config = dict(
    experts_per_token=8,
    optimizer='muon_variant',
    learning_rate=0.00968,
    beta1=0.9,
    dataset='wikipedia_en',
)
Below are experts of layer 2 (counted from 0) of a mixture-of-experts language model. Rows are named router (the router's row for the expert), gate (a neuron's input weights, with its number), up (a neuron's input weights, with its number), down (a neuron's output weights, with its number) and show model dimensions 192-255. Each number is 200 + 40 x the weight over its row's rms, rounded and kept within 0 to 999.
Before each expert's rows: "comes after" lists some tokens at least twice as common just before its tokens as in all text. This comes from a sample of Wikipedia text that the model never trained on. Tokens count by the router's weight.

# expert 185
comes after: ",", " as", " is", " of", " the", " and"
router,124,208,195,206,154,189,229,279,203,193,226,114,180,234,129,190,214,204,217,211,237,185,236,141,209,276,229,249,245,167,230,170,153,201,165,149,181,276,229,214,149,257,177,221,268,199,220,187,152,205,220,94,187,211,152,189,196,187,135,237,244,250,123,219
gate0,265,171,223,208,243,151,173,245,270,192,179,148,115,238,152,204,148,176,176,213,237,231,228,246,190,219,204,184,251,271,131,161,212,230,177,218,185,273,169,215,197,189,212,139,272,123,155,242,132,195,161,176,159,168,149,151,91,195,184,221,183,219,220,197
up0,183,207,242,199,190,234,183,227,175,239,236,249,287,98,235,210,192,205,211,236,219,230,175,178,165,271,180,195,211,131,222,226,147,142,232,195,241,69,238,191,179,213,230,224,158,261,272,191,251,182,201,215,203,213,244,181,245,172,182,229,200,171,220,165
down0,259,168,314,160,171,263,247,191,198,176,123,188,253,141,189,284,179,120,220,125,150,197,158,196,192,187,233,149,188,227,180,230,230,88,182,225,256,169,205,174,231,224,174,230,227,199,234,187,239,248,227,206,224,202,237,205,223,181,280,189,221,153,147,194
gate1,158,167,212,226,207,149,181,171,256,207,204,169,166,224,175,209,182,121,294,192,135,180,199,228,207,156,197,270,229,201,174,193,157,182,168,196,174,161,226,213,298,216,166,181,213,148,173,186,233,221,229,170,210,242,179,213,156,173,196,230,241,200,245,222
up1,221,209,230,228,239,209,100,204,171,174,201,158,238,202,204,155,180,208,155,238,191,256,227,58,241,242,247,120,212,220,206,188,194,240,139,189,163,149,209,262,159,240,190,235,193,170,151,196,149,90,153,297,201,203,236,195,154,216,204,87,204,170,190,184
down1,210,250,72,164,229,183,228,176,176,159,135,242,245,147,186,244,174,209,213,229,295,163,218,219,220,206,180,181,256,148,202,190,197,158,244,183,270,216,168,240,176,275,175,221,172,197,166,114,190,197,158,189,203,164,173,183,166,220,216,205,187,157,164,222
gate2,204,155,272,144,190,249,189,200,226,198,198,173,223,232,180,216,246,186,254,200,147,194,241,190,149,231,163,181,209,239,151,200,168,261,213,206,184,144,190,236,208,182,216,185,169,236,201,178,188,258,155,225,217,208,101,187,234,167,231,198,173,182,237,218
up2,169,160,178,188,256,216,216,204,128,192,197,234,166,216,181,209,182,268,70,239,247,175,158,252,215,128,232,83,140,162,210,117,187,148,216,191,211,211,249,157,234,191,225,202,241,231,178,176,222,147,161,141,231,209,255,229,175,163,221,235,208,198,251,159
down2,171,161,243,157,144,240,211,230,163,166,161,207,249,236,202,185,177,133,150,128,166,245,204,248,187,165,278,245,125,226,252,220,214,159,142,213,141,189,227,245,198,189,225,168,180,138,235,169,244,211,213,223,195,180,257,229,209,240,271,168,224,253,246,184
gate3,153,194,159,153,286,187,193,166,223,195,191,166,237,265,188,223,247,190,195,198,192,202,245,262,192,260,199,177,195,282,128,180,252,193,193,180,229,202,231,207,136,192,196,249,181,115,195,121,171,155,221,174,182,206,211,233,229,186,156,169,181,259,119,249
up3,189,169,246,161,242,157,163,176,178,215,223,195,252,283,181,169,219,244,214,245,222,285,223,256,216,204,234,260,215,198,167,197,218,170,187,208,179,198,111,229,127,223,233,242,188,174,251,150,147,203,170,200,207,219,216,298,210,271,179,120,235,277,115,239
down3,142,210,137,171,167,237,231,181,146,160,210,159,184,183,232,285,191,196,210,173,214,159,214,157,203,207,145,166,125,243,168,182,199,110,210,208,262,235,173,182,239,203,203,193,172,205,204,173,174,192,225,190,207,161,195,180,254,195,223,213,201,199,151,259

# expert 170
comes after: " 19", ",", " in", " 18", " January", " May"
router,172,203,195,230,158,206,235,211,207,185,179,172,207,193,157,164,180,182,232,193,225,145,187,170,245,211,245,270,220,187,211,224,126,212,144,179,269,235,185,165,172,215,148,149,249,217,197,239,185,222,160,200,161,180,180,195,166,199,216,223,245,156,161,155
gate0,177,286,197,207,105,220,268,202,248,217,196,221,136,208,148,193,215,187,309,176,214,208,220,182,199,255,168,216,189,215,174,185,115,196,155,192,217,290,214,269,144,233,137,110,180,253,159,270,202,221,156,112,221,166,184,198,158,187,220,220,185,173,181,209
up0,256,181,202,152,310,313,182,227,232,177,217,236,271,183,219,251,200,214,242,251,218,222,199,158,226,244,215,219,175,62,232,149,154,186,200,199,121,189,244,160,234,177,262,277,168,184,217,163,224,195,244,208,224,217,185,191,258,207,214,155,235,231,189,176
down0,197,230,195,244,206,155,176,190,197,168,203,155,190,271,145,207,273,100,192,216,223,240,257,163,285,258,166,149,225,165,148,185,165,217,222,196,188,183,264,209,180,219,203,216,208,295,219,181,182,167,230,145,202,157,150,229,107,213,218,221,170,258,165,227
gate1,160,201,161,226,188,171,286,210,169,223,189,235,186,201,145,205,172,164,277,225,159,143,221,201,138,253,232,245,144,159,210,206,252,155,162,178,239,222,167,225,235,191,128,189,208,225,141,149,208,188,181,189,265,231,185,158,208,117,216,228,216,167,115,216
up1,195,200,232,162,219,219,147,153,190,185,152,165,282,196,226,167,149,214,194,161,207,144,246,164,272,171,138,169,272,230,185,226,170,166,246,226,166,251,202,176,229,177,244,221,206,167,261,164,242,214,275,216,119,219,244,220,158,243,220,188,189,250,214,140
down1,188,138,244,146,264,235,291,124,246,152,257,239,175,245,203,197,160,204,164,270,145,231,269,238,174,173,214,186,222,177,219,237,205,163,231,165,229,205,202,170,163,213,204,180,277,146,264,187,217,204,169,109,211,210,182,235,169,213,165,178,211,284,163,249
gate2,328,136,255,203,277,286,218,139,167,172,193,247,258,182,199,243,250,216,177,234,238,193,175,222,242,176,165,234,261,216,199,226,193,263,187,154,200,112,263,162,205,207,211,218,248,143,183,196,245,214,157,230,292,222,177,175,201,211,211,225,192,189,179,254
up2,174,245,198,199,124,90,209,244,213,216,218,214,227,243,242,210,182,207,212,171,183,256,156,180,137,182,292,207,177,194,220,173,193,185,212,198,198,188,254,205,206,257,254,201,137,194,287,192,100,101,275,213,176,161,196,161,178,123,164,136,210,232,201,170
down2,169,201,219,162,156,237,225,202,169,144,207,184,122,271,185,242,128,218,261,199,110,227,232,229,221,194,139,180,255,225,290,159,255,184,146,178,180,170,200,238,140,227,185,206,190,186,188,210,192,167,173,257,227,218,258,209,206,227,207,156,234,200,149,203
gate3,262,124,230,162,233,128,159,177,207,170,217,246,165,192,178,195,261,171,184,146,195,202,157,115,197,200,202,234,250,271,172,160,217,320,138,156,237,149,181,232,191,213,236,219,219,178,241,183,236,234,285,232,236,274,212,143,156,237,188,163,166,205,230,136
up3,172,288,178,165,205,248,264,247,193,211,202,207,217,134,189,238,249,204,231,266,215,192,243,223,286,196,141,177,170,125,222,186,180,122,242,218,191,298,252,159,259,221,252,177,154,210,168,264,306,255,183,185,183,163,175,270,220,243,192,228,255,216,137,147
down3,224,321,200,211,126,155,132,271,204,122,177,175,143,241,119,213,191,159,223,198,164,184,264,157,210,202,163,211,260,167,206,211,222,182,177,181,227,162,253,114,175,177,196,152,163,181,210,186,267,277,230,210,190,202,160,211,225,122,128,171,119,216,187,172

# expert 59
comes after: "|", " in", " (", ",", " 19", "19"
router,218,196,162,193,113,144,212,220,167,161,187,193,273,206,126,165,194,154,217,236,222,185,185,185,260,223,226,219,239,161,176,259,180,223,188,155,186,219,214,149,185,213,238,198,299,189,195,242,214,182,154,211,184,215,210,158,164,199,219,233,226,210,166,184
gate3,289,191,135,173,239,203,253,149,249,214,222,182,210,192,233,157,257,182,169,206,196,255,201,216,113,203,222,244,183,201,213,187,191,184,228,230,111,280,254,239,235,238,136,190,137,267,134,189,143,122,240,215,220,234,210,251,180,238,179,133,230,309,168,180
up3,235,231,172,164,320,177,218,250,222,210,195,131,112,183,236,195,184,171,181,200,206,262,186,195,174,198,206,228,245,236,166,212,210,224,233,229,159,198,233,214,252,185,102,218,135,222,221,203,180,207,175,216,209,256,172,260,178,232,178,217,215,262,250,208
down3,173,191,100,246,198,240,198,158,232,244,279,173,144,278,166,191,255,289,271,197,187,191,165,210,173,185,174,165,270,112,154,191,226,212,210,208,254,162,207,174,169,163,212,195,194,285,207,184,138,192,221,226,198,182,140,147,284,218,221,176,190,179,158,165
gate4,140,218,144,194,207,257,172,212,219,234,192,199,175,212,148,164,221,162,189,177,217,224,226,210,169,244,166,273,236,155,160,280,212,254,212,184,219,233,185,231,212,183,210,175,166,190,196,207,145,191,251,149,153,125,226,209,186,179,213,168,157,164,238,189
up4,171,187,148,143,226,190,152,138,214,227,192,230,155,215,155,207,219,219,179,166,176,229,174,184,185,197,118,256,223,199,145,246,181,229,212,156,194,145,186,278,224,172,241,204,162,201,210,214,145,211,211,173,193,111,296,171,192,167,250,234,157,177,214,182
down4,215,213,206,237,269,207,182,180,227,184,263,208,173,119,201,235,171,201,200,271,182,209,317,251,135,198,220,175,205,184,195,192,152,215,232,138,196,144,171,226,147,118,269,181,214,140,201,191,212,136,165,252,239,214,207,244,175,281,187,230,154,216,147,170
gate5,153,164,203,229,110,165,109,187,145,165,168,207,271,183,209,205,166,202,226,146,181,223,151,190,244,227,204,229,113,204,217,199,197,140,194,208,205,269,205,79,168,192,318,194,186,158,236,195,199,239,215,208,124,138,245,196,161,129,237,111,191,214,153,214
up5,199,179,221,193,218,206,124,182,146,168,165,177,245,186,212,232,158,226,223,119,162,218,198,197,242,187,211,218,115,215,232,181,230,108,191,202,213,255,179,142,191,202,296,192,217,156,228,187,194,203,236,210,145,186,265,182,153,98,255,126,175,224,154,194
down5,222,214,250,208,159,252,209,140,95,214,231,242,256,196,248,204,197,221,156,247,170,160,182,277,277,244,208,197,203,159,209,150,155,255,233,252,212,207,181,193,194,131,215,278,233,232,233,178,160,217,154,178,315,208,215,150,189,206,255,232,122,254,202,173
gate6,130,118,184,188,182,170,247,218,157,179,271,210,235,177,193,162,136,199,167,341,212,210,269,144,156,217,295,200,244,196,232,230,192,166,206,186,160,184,190,78,245,175,246,169,235,236,190,253,182,239,235,204,222,179,220,216,218,214,242,196,171,317,125,194
up6,246,242,243,186,218,266,131,177,236,168,188,150,197,231,203,223,259,170,228,163,175,166,205,240,197,127,151,259,286,249,238,192,186,212,173,207,267,186,225,234,201,260,115,249,197,128,186,281,203,173,175,240,194,246,169,181,195,211,167,195,228,240,247,267
down6,138,193,228,179,228,175,214,200,197,205,293,229,171,104,161,220,214,186,173,285,150,225,182,176,186,199,218,269,257,160,184,222,224,137,201,174,178,206,127,245,168,191,238,165,262,169,159,221,253,224,229,135,209,237,187,241,192,189,262,199,204,239,262,214

# expert 61
comes after: " |", ",", ":", " of", " and", "-"
router,180,269,217,189,191,300,244,261,177,182,174,208,265,179,159,159,220,170,242,158,231,122,172,165,205,160,232,125,244,145,264,251,131,230,150,169,212,247,277,102,170,236,266,236,202,231,224,192,146,215,228,177,230,164,215,195,268,154,215,194,230,183,155,141
gate1,226,248,240,129,236,276,158,258,290,192,165,182,217,196,243,176,198,215,224,129,146,225,242,160,283,224,227,213,227,170,222,176,137,221,174,185,181,188,203,212,195,250,167,183,256,221,226,208,301,297,178,174,230,100,226,196,199,181,224,242,248,235,200,226
up1,248,197,199,166,211,230,229,288,227,200,216,177,157,134,238,160,141,184,211,157,187,233,279,190,203,177,236,184,138,219,217,183,244,250,215,147,142,217,147,206,226,191,205,196,157,213,109,239,169,291,175,228,133,170,195,250,218,198,239,231,197,131,172,110
down1,226,188,223,176,223,169,181,239,254,159,246,208,129,123,142,188,244,269,188,203,240,227,150,258,141,269,198,206,148,226,230,226,183,247,152,213,165,209,230,248,209,139,211,137,214,210,93,287,138,230,131,225,227,263,252,223,145,346,143,256,188,222,161,188
gate2,290,326,176,182,167,156,213,201,201,199,153,209,213,180,146,248,213,165,148,179,179,158,265,171,126,136,195,198,212,235,135,166,117,133,99,165,127,181,222,221,170,279,254,203,204,211,216,275,234,196,160,160,206,154,110,243,233,250,182,190,161,160,194,165
up2,192,128,252,240,188,200,72,206,230,224,269,210,221,224,217,133,253,166,289,189,175,267,242,187,263,190,203,161,210,253,195,211,211,241,223,181,252,219,228,271,245,217,153,208,227,238,157,203,178,191,135,207,204,202,251,165,148,131,204,188,227,203,159,259
down2,212,200,263,211,212,201,252,216,186,224,225,185,200,228,141,195,184,114,140,184,171,141,196,166,248,238,197,200,245,159,220,153,235,218,189,152,112,248,251,182,322,166,227,170,183,187,200,153,170,173,237,273,200,162,202,150,209,204,276,167,194,240,229,210
gate3,183,168,234,242,192,257,212,173,200,191,219,222,265,160,123,161,258,203,205,205,193,165,238,248,200,165,248,189,216,178,177,191,131,248,224,190,171,214,179,202,180,211,226,139,234,232,223,245,230,203,160,188,168,241,195,225,178,190,148,202,258,242,190,170
up3,149,247,185,255,168,273,132,255,221,192,144,257,214,205,146,192,238,179,251,219,273,277,162,228,185,166,180,185,262,182,176,182,187,184,160,202,239,170,227,183,222,203,173,225,162,220,210,265,97,270,213,108,154,189,149,213,281,197,160,253,208,182,226,203
down3,192,171,156,178,119,153,230,212,189,215,201,228,296,261,177,139,253,209,192,188,175,240,164,142,225,264,188,295,155,205,242,295,151,167,173,238,222,252,201,236,222,240,208,157,192,195,145,223,174,183,181,125,164,211,122,190,211,203,151,219,262,210,162,213
gate4,212,153,243,221,107,230,193,166,201,184,189,243,212,181,230,218,227,153,236,266,215,243,137,250,239,158,305,207,160,150,239,197,178,221,184,151,253,206,183,145,122,174,185,176,201,217,231,175,232,179,191,193,187,174,183,180,220,162,211,186,206,220,237,227
up4,213,208,186,159,259,188,206,308,198,192,139,199,166,258,156,205,184,207,195,150,196,193,179,239,166,174,190,154,205,241,182,177,197,183,209,197,199,239,169,268,185,179,129,213,186,158,40,172,129,194,157,248,142,142,169,186,226,202,195,212,222,210,242,206
down4,204,240,166,211,193,203,223,198,163,230,283,205,167,182,210,265,122,134,241,271,217,121,235,226,176,237,153,202,222,186,136,194,160,244,173,254,200,234,199,192,171,148,179,236,237,170,119,175,225,182,155,230,240,168,263,163,234,217,259,138,198,205,170,118

# expert 246
comes after: "-", " the", ":", " of", " and", "'s"
router,171,277,187,172,137,251,161,155,193,162,222,211,207,231,188,165,188,171,255,153,241,185,213,142,269,209,297,190,201,250,170,203,146,224,144,142,125,204,268,214,144,265,183,214,214,183,225,258,163,142,212,132,217,190,187,237,201,163,181,201,309,175,142,119
gate0,168,268,261,205,195,193,172,179,225,176,190,166,217,193,223,260,273,184,170,234,175,245,186,217,265,162,200,217,222,175,279,219,136,244,129,213,117,198,170,198,202,136,173,153,202,194,118,196,183,164,208,158,212,178,280,242,251,168,131,121,262,243,253,159
up0,205,146,177,188,226,197,250,229,171,226,208,231,162,243,176,150,197,233,277,170,232,116,232,263,176,221,240,229,203,250,215,141,250,172,262,176,249,204,259,164,173,227,202,226,193,263,233,279,210,217,188,172,196,254,96,160,202,198,204,239,207,182,190,193
down0,242,195,151,188,138,212,208,184,221,151,207,121,175,250,140,197,131,138,162,197,230,217,253,243,193,204,222,265,217,135,122,196,191,167,218,194,108,158,222,221,145,254,202,252,225,276,271,213,153,162,278,113,147,216,265,198,252,195,119,179,206,105,182,171
gate1,164,304,237,275,209,166,169,180,266,203,119,199,175,244,216,213,110,228,199,280,210,236,230,179,258,171,229,197,243,188,127,196,219,187,127,220,151,182,195,189,173,208,214,213,246,172,237,153,277,193,183,139,181,190,173,208,263,206,306,265,240,197,143,248
up1,177,126,129,168,128,146,193,172,179,228,219,180,177,181,208,245,283,197,137,214,182,182,150,225,189,208,239,288,118,228,261,189,202,176,176,154,214,214,158,212,221,185,191,207,137,155,186,116,127,158,133,258,186,188,208,218,206,144,159,214,176,208,265,178
down1,192,191,131,212,219,193,177,226,167,139,200,176,190,239,234,199,247,172,212,195,227,255,234,143,200,208,194,204,190,198,225,219,177,163,179,140,221,170,166,175,245,222,235,262,214,193,239,227,200,245,131,136,247,177,254,199,221,203,262,174,208,231,289,199
gate2,130,204,184,62,124,253,131,139,195,201,247,182,212,208,233,224,128,185,207,140,246,232,229,144,168,199,231,143,219,268,194,186,168,198,174,196,95,205,189,199,206,191,220,209,206,199,166,206,264,231,203,226,179,214,195,198,90,234,204,157,181,234,204,188
up2,197,215,191,93,184,262,217,176,219,241,187,214,137,191,245,213,205,233,232,185,252,237,253,226,120,185,200,190,218,240,229,140,222,193,237,189,146,204,145,126,175,178,177,196,201,161,196,259,159,200,202,202,198,167,194,258,95,156,182,192,206,180,151,151
down2,189,208,153,194,254,221,125,319,200,289,240,240,188,94,161,173,219,165,232,138,199,119,230,222,246,185,256,149,161,207,218,183,224,229,224,200,207,165,194,201,214,216,187,245,249,251,197,267,142,224,244,250,164,222,216,297,187,227,178,218,153,212,208,234
gate3,184,193,156,126,166,259,255,214,230,135,252,231,185,160,188,193,277,187,283,164,199,133,186,107,191,191,244,263,262,268,216,195,251,269,168,171,176,199,138,174,224,296,196,210,171,254,205,200,230,202,176,170,207,254,199,201,232,204,155,222,213,183,222,229
up3,260,185,266,230,199,193,184,199,174,238,191,198,245,201,192,176,80,180,217,225,168,164,204,169,184,171,133,138,209,203,180,162,234,197,166,226,210,210,222,154,130,155,197,208,213,223,195,168,207,205,179,222,199,176,171,207,236,212,232,217,195,229,160,146
down3,251,209,160,174,142,215,130,224,168,227,177,206,263,194,213,236,164,148,140,235,184,215,267,172,195,170,198,185,156,258,250,231,145,224,198,195,171,191,192,276,197,169,168,146,235,177,292,209,259,111,227,205,210,204,204,214,170,212,151,116,246,207,228,218

# expert 89
comes after: " the", " The", ":", "-", " and", " of"
router,205,206,227,235,166,194,143,195,238,179,186,178,200,249,162,199,141,116,212,143,165,228,210,123,292,266,232,217,262,167,177,183,184,220,108,145,210,233,195,161,165,221,231,247,232,183,274,242,172,183,213,175,192,194,167,171,230,176,196,279,281,239,151,204
gate0,203,224,219,265,146,224,134,228,98,161,176,138,248,247,231,199,135,242,214,198,210,242,234,140,248,208,218,226,178,228,170,170,197,178,148,172,181,191,215,227,196,135,213,205,194,206,195,199,236,252,213,171,131,109,162,215,111,187,146,205,159,160,145,121
up0,162,191,167,193,96,135,103,161,145,175,176,158,208,235,216,215,228,171,323,128,202,243,321,214,178,184,219,94,204,231,129,175,160,94,158,195,209,200,219,254,198,136,145,182,215,192,172,131,159,272,218,189,100,131,147,244,142,191,220,253,212,248,183,213
down0,247,242,221,169,225,212,272,148,184,165,190,201,181,154,193,218,147,192,194,158,247,190,150,226,194,185,166,207,190,196,115,263,188,229,162,157,246,225,212,186,229,150,228,260,187,213,191,160,202,163,201,208,126,224,217,181,183,141,246,222,196,114,153,237
gate1,206,96,148,241,216,120,212,181,221,230,86,320,195,160,199,138,252,104,195,252,240,193,207,201,210,288,180,133,228,220,188,248,171,133,240,250,225,194,227,103,187,183,213,133,139,231,173,207,166,133,143,217,173,221,237,173,153,183,220,227,260,213,213,233
up1,146,240,158,123,242,202,166,181,157,204,170,259,173,265,216,162,246,219,164,171,201,161,172,247,189,242,171,196,252,170,92,190,246,131,195,226,201,123,193,78,264,209,251,136,193,158,204,343,166,155,211,197,201,246,216,251,273,204,135,135,245,173,220,209
down1,261,219,230,229,192,208,215,245,238,169,240,263,145,121,207,192,227,283,192,199,177,223,144,232,177,216,255,261,273,232,115,210,171,159,225,96,234,210,148,191,231,210,208,217,194,209,143,264,209,152,224,136,192,253,148,236,161,224,222,134,214,260,166,217
gate2,254,158,265,247,208,210,161,240,149,198,182,175,207,187,165,236,259,274,210,202,145,278,262,192,243,171,226,212,187,128,217,193,264,177,187,213,228,173,210,264,262,130,230,173,255,166,200,142,164,151,163,221,133,203,228,189,229,166,259,158,265,200,164,231
up2,260,183,211,253,222,166,151,251,139,218,245,192,268,208,150,294,291,207,220,264,187,156,196,216,113,236,180,179,208,202,203,275,209,202,216,218,197,176,145,210,221,185,190,231,319,173,185,109,141,201,221,188,130,147,257,280,168,149,199,164,170,187,180,159
down2,155,169,267,170,171,233,157,218,213,245,175,198,175,222,163,240,214,223,243,196,206,198,198,206,182,188,120,232,151,168,177,176,202,136,188,226,255,178,214,233,234,124,275,268,237,234,215,234,188,190,219,171,187,245,195,211,171,207,233,239,191,169,164,167
gate3,101,117,197,234,194,282,83,160,249,234,187,167,197,148,223,162,81,172,153,218,170,225,211,218,268,220,193,277,224,149,162,180,163,222,195,188,227,211,128,192,152,216,186,214,211,156,222,270,209,165,195,221,217,163,197,191,275,175,237,192,199,219,262,147
up3,209,104,175,294,272,208,214,193,207,198,168,278,191,192,129,211,169,144,273,209,185,209,179,205,175,144,257,211,257,198,134,123,177,167,229,204,179,246,202,283,189,260,211,221,238,223,142,171,203,264,210,294,142,262,202,220,168,219,170,250,244,169,185,188
down3,155,214,203,198,237,222,158,245,232,149,201,156,205,318,242,254,209,119,193,163,209,203,213,246,184,153,144,176,193,202,147,161,230,195,200,176,160,245,180,224,121,239,183,192,226,301,249,224,220,261,204,228,196,165,255,184,183,229,273,196,185,205,211,200

# expert 76
comes after: " in", " for", " of", " as", " with", " to"
router,150,273,196,255,186,186,174,214,193,155,221,148,247,222,158,193,197,183,233,231,204,198,275,124,223,277,223,229,232,219,190,186,181,211,152,118,184,258,210,140,123,234,176,189,302,216,213,148,172,149,223,138,213,216,153,164,256,174,116,312,261,214,142,210
gate0,285,216,190,282,165,126,161,134,145,227,220,222,209,213,133,102,172,208,227,229,191,150,175,202,206,184,172,177,238,192,229,206,223,192,173,208,236,182,139,150,198,150,224,174,223,164,268,191,252,134,227,264,173,237,282,188,139,205,193,250,185,169,179,219
up0,192,243,208,250,255,272,170,150,213,153,196,142,175,205,183,237,177,255,192,167,204,261,200,203,178,174,224,207,226,267,248,173,201,242,213,237,147,254,227,278,169,194,248,205,223,230,224,207,182,233,220,120,283,106,197,258,239,258,243,120,217,214,242,179
down0,123,143,162,116,251,261,219,239,169,145,179,170,195,227,164,223,238,208,214,246,116,217,254,184,171,246,181,264,201,222,292,193,181,185,246,217,159,164,121,241,216,210,292,295,203,204,151,182,188,110,209,168,210,161,288,262,227,130,168,165,138,193,228,209
gate1,203,187,241,307,199,214,205,145,165,212,188,186,193,216,221,191,213,207,247,205,203,223,215,177,203,258,138,199,132,145,248,232,216,115,174,222,238,149,175,282,221,161,148,184,168,194,270,140,208,164,208,308,217,186,210,220,138,227,172,209,248,167,152,191
up1,193,266,196,159,266,166,205,190,217,180,196,225,240,151,168,223,167,178,244,167,203,224,240,184,222,242,238,146,237,249,202,206,162,204,190,184,195,215,170,129,191,256,194,144,173,195,136,243,226,278,139,177,249,223,131,206,181,188,221,190,201,202,241,146
down1,152,199,217,228,236,157,270,158,273,223,141,126,227,206,218,275,227,175,245,213,177,257,167,178,175,198,218,262,211,188,134,207,219,167,201,174,184,193,235,207,220,247,168,243,209,140,263,221,239,150,158,171,260,196,223,203,176,183,326,215,268,252,175,184
gate2,198,230,301,184,202,222,233,237,196,151,221,171,138,172,212,191,194,228,186,102,186,185,199,194,181,262,225,184,111,262,169,205,263,150,192,192,228,135,215,157,231,197,104,131,173,205,217,170,291,198,214,252,209,149,152,157,286,182,160,197,246,231,214,212
up2,213,122,212,186,221,232,230,149,206,141,163,194,169,236,197,199,154,186,210,248,227,170,275,242,239,231,222,223,171,134,139,179,199,231,231,165,188,221,261,160,191,174,188,223,338,140,244,132,207,144,195,230,218,120,171,153,167,262,211,231,243,224,205,231
down2,196,214,257,174,192,159,151,213,224,238,215,227,212,203,226,255,240,210,193,215,157,167,224,153,255,238,158,149,187,151,178,195,144,211,175,138,216,230,268,227,201,228,133,167,191,199,206,176,197,231,256,196,264,244,200,116,236,181,138,189,214,160,217,203
gate3,85,130,156,140,223,204,209,197,153,195,204,196,179,105,172,209,275,193,203,186,217,158,225,209,166,197,216,169,222,202,198,161,213,222,172,170,152,134,199,171,181,194,168,173,285,216,222,297,159,210,190,262,232,195,121,206,172,170,209,158,226,247,111,172
up3,192,169,150,186,215,182,161,175,233,220,181,163,315,221,200,183,211,204,228,143,198,267,176,93,228,195,201,133,177,104,165,264,161,168,189,157,217,186,137,187,224,171,212,238,251,203,229,278,239,146,186,264,253,262,174,210,217,109,228,101,241,194,209,258
down3,193,157,162,174,231,135,155,207,150,195,226,251,186,210,191,149,240,240,222,154,228,139,213,256,280,105,184,205,156,232,136,238,205,302,148,176,174,168,235,166,202,194,256,217,234,179,248,187,103,256,281,202,187,171,184,191,211,173,238,184,211,199,224,221

# expert 63
comes after: ",", " in", " (", " 19", "|", "In"
router,163,218,163,227,150,220,264,221,158,164,180,223,258,207,137,224,196,169,239,162,225,198,180,163,267,232,259,206,217,168,180,248,134,226,170,147,207,227,211,165,154,223,212,194,280,190,192,220,216,185,139,158,194,212,195,203,165,208,180,235,225,238,155,177
gate3,156,234,74,183,200,143,203,225,194,202,266,252,220,277,145,175,142,185,217,134,176,302,202,125,207,223,221,127,224,222,193,173,170,213,196,239,213,251,184,186,156,191,149,202,233,227,156,244,212,100,259,213,188,198,243,215,203,132,170,212,223,229,191,186
up3,102,224,237,213,266,224,129,215,182,155,239,271,171,220,204,169,167,177,218,209,233,176,190,161,196,157,242,212,277,253,215,194,275,249,211,241,204,143,208,119,231,185,141,197,150,197,211,231,286,185,283,223,167,187,183,191,199,172,154,193,196,176,138,206
down3,170,182,199,152,236,174,226,177,196,173,263,263,187,216,204,166,81,171,262,180,223,251,205,261,97,167,199,214,242,128,182,249,215,225,139,136,224,172,170,247,256,193,176,189,223,239,230,216,253,186,235,129,219,243,200,196,127,282,194,171,269,212,206,216
gate4,280,239,198,151,221,150,187,188,220,173,202,159,137,194,192,248,325,183,241,209,268,131,201,218,111,142,141,184,245,181,220,219,222,205,205,206,234,192,279,116,207,235,179,201,193,165,230,235,143,203,220,164,188,199,215,201,213,195,210,191,164,233,214,204
up4,268,193,281,207,275,248,247,256,182,206,164,195,267,208,207,221,213,168,177,214,214,233,273,167,145,205,187,208,212,188,246,175,201,216,184,208,201,110,257,199,240,220,159,249,233,243,177,251,168,158,210,222,186,260,173,145,239,128,202,206,219,249,149,286
down4,224,197,236,144,236,108,228,157,181,194,185,226,220,142,193,199,147,136,189,210,277,213,213,228,149,124,186,206,270,167,234,202,265,165,210,196,216,263,179,152,197,176,218,228,196,164,232,245,168,139,280,200,168,234,191,218,188,177,168,234,160,190,196,180
gate5,193,225,205,247,263,221,191,163,146,189,239,180,319,183,190,210,198,189,141,270,164,238,242,217,193,196,230,247,303,177,192,239,167,176,215,169,161,191,279,141,207,169,160,225,232,153,207,181,242,233,265,248,217,186,237,205,159,237,213,235,206,230,161,237
up5,245,211,158,197,151,176,264,206,191,174,248,173,185,172,185,208,214,212,143,263,186,238,145,223,230,311,260,200,135,200,196,205,160,236,197,151,172,210,241,232,129,209,238,200,212,176,210,228,182,255,234,209,258,201,262,224,147,200,228,220,183,194,137,155
down5,170,173,105,186,235,207,180,211,197,260,143,168,199,151,274,219,215,241,239,205,215,164,148,153,215,200,164,214,127,261,184,183,155,209,201,238,213,258,264,148,269,208,203,192,138,272,224,210,160,200,161,273,251,169,167,170,176,182,297,242,165,210,224,157
gate6,257,163,240,235,193,142,130,154,175,201,133,143,204,214,187,148,197,193,124,135,200,171,102,215,239,256,210,189,261,241,223,213,170,216,195,246,221,206,102,163,218,192,225,174,211,201,224,155,238,189,151,246,265,209,198,255,171,125,259,205,197,250,277,260
up6,125,209,214,177,183,229,195,240,195,206,209,195,245,240,233,205,217,159,199,143,221,246,233,193,170,148,200,167,180,246,188,203,138,256,194,211,141,175,161,162,238,212,162,202,249,185,252,199,214,162,176,191,158,142,198,193,211,168,145,135,177,195,199,204
down6,190,193,252,190,184,186,182,218,230,201,72,205,173,178,200,218,173,204,147,123,265,175,204,225,140,212,213,164,167,236,214,140,250,243,185,188,177,181,124,185,250,173,105,146,197,259,149,116,315,219,199,191,256,212,226,255,298,215,154,156,272,198,200,108